config.yaml
d_expert: 64
moe_layers: [0, 1, 2, 3, 4, 5, 6, 7, 8, 9, 10, 11, 12, 13, 14, 15, 16]
router_score: "sigmoid"
normalize_top_k: true
router_cosine_scale: 10.0
lr_router: 0.000728
vocab_size: 8192
tie_embeddings: false
optimizer: "adamw"
beta1: 0.9
beta2: 0.98
batch_tokens: 65536
seq_len: 256
train_tokens: 294700000
dataset: "wikipedia_en"
Below are experts of layer 3 (counted from 0) of a mixture-of-experts language model. Rows are named gate (a neuron's input weights, with its number), up (a neuron's input weights, with its number), down (a neuron's output weights, with its number) and show model dimensions 128-191. Each number is 200 + 30 x the weight over its row's rms, rounded and kept within 0 to 999.
Before each expert's rows: "comes before" lists some tokens at least twice as common just after its tokens as in all text. This comes from a sample of Wikipedia text that the model never trained on. Tokens count by the router's weight.

# expert 8
comes before: "19", "20", "-", "|", "==", "1"
gate0,188,211,200,209,280,211,242,220,174,176,241,235,151,186,226,227,143,213,167,213,233,164,188,186,185,231,207,164,198,155,183,123,192,244,201,182,232,212,131,210,202,259,176,171,198,180,215,235,199,181,225,197,192,211,185,221,171,204,211,258,206,188,167,239
up0,177,237,210,167,188,179,192,219,186,216,241,279,230,176,203,199,222,170,206,213,186,205,193,148,177,212,217,185,188,187,194,204,162,199,212,183,191,203,204,142,241,215,150,196,145,200,166,196,161,209,159,197,204,248,173,196,206,181,205,209,243,213,192,178
down0,172,237,148,162,253,164,204,188,241,215,206,218,244,185,150,199,181,202,170,189,211,156,212,215,222,227,204,259,188,194,145,230,182,182,179,174,239,191,178,205,191,235,194,200,212,184,261,191,210,196,167,230,196,206,96,226,229,203,242,226,249,222,251,210

# expert 20
comes before: " the", "-", " a", " to", " in", " he"
gate0,196,261,187,183,207,192,228,277,276,204,234,249,214,212,170,218,214,234,229,158,207,205,133,146,135,214,188,178,223,254,185,277,225,153,197,215,210,216,235,185,178,161,203,197,150,248,227,207,232,210,203,186,184,179,255,202,186,192,225,192,220,150,191,168
up0,188,187,173,211,184,233,169,160,158,138,164,222,265,178,238,218,177,180,197,191,216,245,205,174,233,199,219,183,192,206,194,212,194,242,221,182,152,238,155,228,239,221,189,160,255,138,209,222,160,154,165,162,230,163,233,191,205,163,183,202,197,172,240,176
down0,189,229,233,165,173,164,217,240,255,205,259,224,162,234,175,183,206,224,135,170,140,174,117,224,153,166,151,202,185,256,214,235,242,241,190,216,209,189,245,175,171,177,243,193,193,223,186,256,241,226,200,234,202,204,215,216,206,257,180,189,262,194,221,176

# expert 25
comes before: " the", " a", " to", " in", " by", "ed"
gate0,237,227,238,202,223,204,229,171,169,226,196,177,220,239,108,186,172,168,194,147,216,217,203,230,208,207,195,213,231,140,206,170,168,232,200,216,172,168,192,260,176,212,188,178,255,184,190,208,247,192,237,197,153,158,210,211,204,197,252,228,156,245,211,191
up0,120,196,116,225,232,217,231,172,172,219,193,199,176,238,180,165,183,226,205,208,215,213,194,148,174,212,190,215,184,219,169,167,195,201,179,166,236,210,145,213,218,203,237,207,123,183,214,177,187,278,233,214,253,168,213,198,224,211,228,226,214,217,240,178
down0,198,163,171,198,174,196,181,205,202,178,171,210,202,174,200,224,196,197,229,186,193,212,187,222,168,261,196,199,113,183,201,248,144,226,200,203,188,244,257,221,199,210,244,222,218,205,176,219,265,203,157,182,206,239,190,204,203,209,110,199,232,163,148,166

# expert 18
comes before: " ", "-", "|", " The", " \"", " which"
gate0,244,239,207,168,239,170,198,187,193,241,225,228,196,223,190,217,203,214,192,143,272,172,212,254,192,212,215,146,275,206,234,192,190,221,199,266,143,215,232,164,188,207,235,226,174,196,163,200,119,227,220,224,182,194,160,187,196,193,161,117,229,207,243,218
up0,209,230,198,212,197,209,171,258,230,193,206,196,246,168,227,234,202,138,223,205,221,200,245,230,171,216,174,176,208,236,198,245,204,223,210,186,247,199,191,191,150,213,223,256,199,185,229,226,182,230,146,151,185,227,197,197,140,108,166,198,175,196,213,200
down0,226,195,169,192,190,220,218,210,192,250,223,207,141,176,182,208,178,160,188,179,199,167,172,244,165,200,221,257,247,175,218,191,263,228,220,219,197,168,177,135,151,221,255,197,246,202,166,175,184,204,222,225,218,221,204,192,190,180,174,159,220,229,212,201

# expert 7
comes before: " |", " ", "|", " |\n", "0", "–"
gate0,229,217,169,194,247,207,207,216,216,209,213,197,154,201,218,151,230,216,185,197,148,178,202,220,219,249,173,213,212,133,239,177,180,223,199,202,153,178,186,182,184,182,198,208,227,213,230,133,205,168,223,180,232,208,204,186,206,201,163,229,216,157,173,219
up0,225,191,173,220,158,153,172,251,203,234,181,156,163,232,154,156,190,205,222,210,198,229,201,237,228,195,233,183,210,198,190,220,192,213,169,200,165,153,190,169,204,191,220,196,261,241,205,122,177,228,224,160,207,198,184,167,192,173,179,141,230,138,182,195
down0,180,163,213,218,257,182,186,198,213,167,225,201,169,225,171,162,226,191,213,220,252,195,222,187,218,186,198,154,187,167,196,216,176,202,225,203,210,189,247,176,142,171,250,206,221,233,204,222,218,213,238,179,222,189,201,177,220,183,220,231,167,201,218,220

# expert 21
comes before: ",", " of", " and", ".", " was", " in"
gate0,158,235,157,196,150,162,222,211,233,212,270,214,222,236,255,166,207,229,224,185,161,212,191,172,226,190,206,224,183,252,189,244,214,183,220,249,202,184,248,165,179,180,177,194,268,181,192,235,226,175,218,239,162,241,238,218,248,231,194,132,150,229,204,190
up0,189,165,213,197,223,243,141,271,172,156,178,240,202,167,166,204,199,171,155,253,214,219,195,220,131,197,191,200,192,185,215,205,182,198,197,198,178,206,184,203,187,216,216,181,109,211,209,198,182,227,228,154,199,186,196,181,166,160,208,267,269,186,159,197
down0,203,252,193,244,173,164,163,136,176,174,213,213,129,226,169,177,220,257,223,225,192,171,161,234,262,183,230,227,210,195,217,196,209,204,164,231,201,182,206,212,208,195,217,173,225,177,166,170,245,247,201,274,175,186,271,210,190,240,196,181,190,178,219,208

# expert 17
comes before: " |", "0", "20", "19", "|", "1"
gate0,197,163,254,192,217,204,188,208,201,203,207,162,215,185,217,244,156,152,195,273,166,202,225,183,183,264,210,133,200,211,237,250,196,230,177,176,197,222,176,135,185,195,194,219,216,187,175,181,186,206,215,145,212,162,222,217,214,225,194,234,144,172,178,273
up0,236,159,225,180,207,211,160,226,241,195,184,176,219,190,222,271,170,195,200,234,172,263,200,217,217,199,224,161,203,224,180,276,228,189,181,212,141,218,214,166,143,190,227,205,181,159,228,239,140,194,184,197,232,173,207,225,203,198,237,192,211,156,161,191
down0,210,205,188,189,236,205,251,253,232,216,179,246,216,227,142,191,264,216,209,226,231,221,170,186,200,210,209,222,221,189,203,226,213,192,152,227,234,200,223,214,143,184,198,221,163,226,196,245,167,261,201,203,207,215,211,185,230,197,196,224,203,196,177,200

# expert 12
comes before: " ", "-", " the", "|", " The", "=="
gate0,145,196,234,233,201,223,192,204,213,141,198,168,203,228,223,206,143,186,220,203,245,171,162,202,221,228,225,160,173,229,268,196,242,192,198,177,205,153,208,201,175,190,169,179,221,220,199,203,156,222,246,206,191,144,257,193,195,172,192,201,182,182,189,194
up0,201,179,198,203,179,145,202,228,182,201,208,226,181,178,164,197,238,205,207,199,179,216,241,191,201,179,199,210,229,171,232,212,185,189,214,180,194,210,167,152,217,213,194,183,179,185,177,239,198,239,158,254,228,218,208,183,188,189,220,163,245,133,171,161
down0,120,248,171,126,208,188,203,162,193,248,230,236,231,196,210,192,176,216,232,205,195,159,181,201,230,202,233,225,219,177,205,215,182,261,207,157,178,250,126,207,206,206,189,211,247,203,177,230,218,215,155,217,142,196,213,239,235,169,170,214,175,198,203,168

# expert 1
comes before: " the", " a", " to", " by", " in", " his"
gate0,199,172,218,188,201,210,218,195,184,210,179,242,185,197,199,232,156,193,189,193,194,215,211,194,178,192,202,170,181,199,230,170,128,243,214,180,181,232,189,242,191,228,227,175,231,231,169,237,208,197,185,203,206,201,219,186,212,231,210,127,211,225,188,199
up0,217,183,198,231,218,148,219,206,229,234,178,214,193,203,209,154,204,188,150,176,175,172,214,202,164,153,199,190,241,230,208,200,181,201,217,189,261,214,168,151,200,211,215,216,198,182,190,202,232,182,190,203,199,213,184,138,204,238,200,160,231,214,248,163
down0,263,195,185,170,205,201,175,167,164,236,213,160,214,198,176,206,236,190,250,239,230,234,173,176,167,232,174,234,222,195,209,142,213,176,194,239,204,194,160,216,243,199,182,229,202,157,226,164,242,252,204,192,193,177,200,238,233,180,171,194,205,205,156,230

# expert 30
comes before: " ", " the", " a", "-", " \"", " his"
gate0,231,167,185,207,196,154,178,192,221,204,230,196,216,164,219,218,144,205,168,269,279,171,152,247,186,271,234,162,205,206,206,229,168,200,153,213,201,194,211,218,239,177,235,180,200,189,168,201,176,199,269,208,176,184,230,219,180,196,179,205,192,234,194,275
up0,216,226,158,233,218,179,205,202,203,233,161,179,201,222,192,176,149,189,167,243,148,222,172,190,205,152,190,210,190,217,145,233,182,189,191,223,204,208,195,215,228,200,163,223,207,231,175,140,222,220,182,231,167,217,162,213,255,227,194,174,198,196,230,213
down0,223,185,149,195,211,215,211,208,185,181,203,201,200,189,229,247,254,232,260,218,169,228,178,197,252,147,140,233,180,201,196,173,168,165,162,183,262,210,159,196,257,222,222,199,203,190,229,197,197,202,192,181,164,233,234,173,234,182,205,203,234,163,211,219

# expert 27
comes before: " |", " |\n", "0", ";", "1", "2"
gate0,212,236,212,166,192,235,196,199,242,242,216,221,161,174,236,237,188,209,207,209,191,211,170,235,180,213,195,183,150,218,176,232,209,223,144,202,151,169,242,194,178,244,220,225,163,191,182,215,209,166,207,191,193,254,145,222,185,163,171,150,233,228,195,281
up0,215,220,169,208,192,189,283,176,175,206,200,225,167,245,149,224,245,162,237,174,219,216,246,223,212,172,225,202,223,219,196,152,168,216,251,201,198,212,188,216,208,185,163,176,197,206,225,188,184,267,214,195,210,189,216,154,179,241,223,220,195,167,163,190
down0,191,190,222,155,209,192,219,190,234,178,178,220,204,230,150,166,203,196,201,183,208,222,166,224,200,257,255,148,214,156,236,185,168,192,209,185,213,203,210,197,254,169,175,221,232,221,193,162,213,209,232,192,164,200,160,175,267,182,184,186,137,225,222,269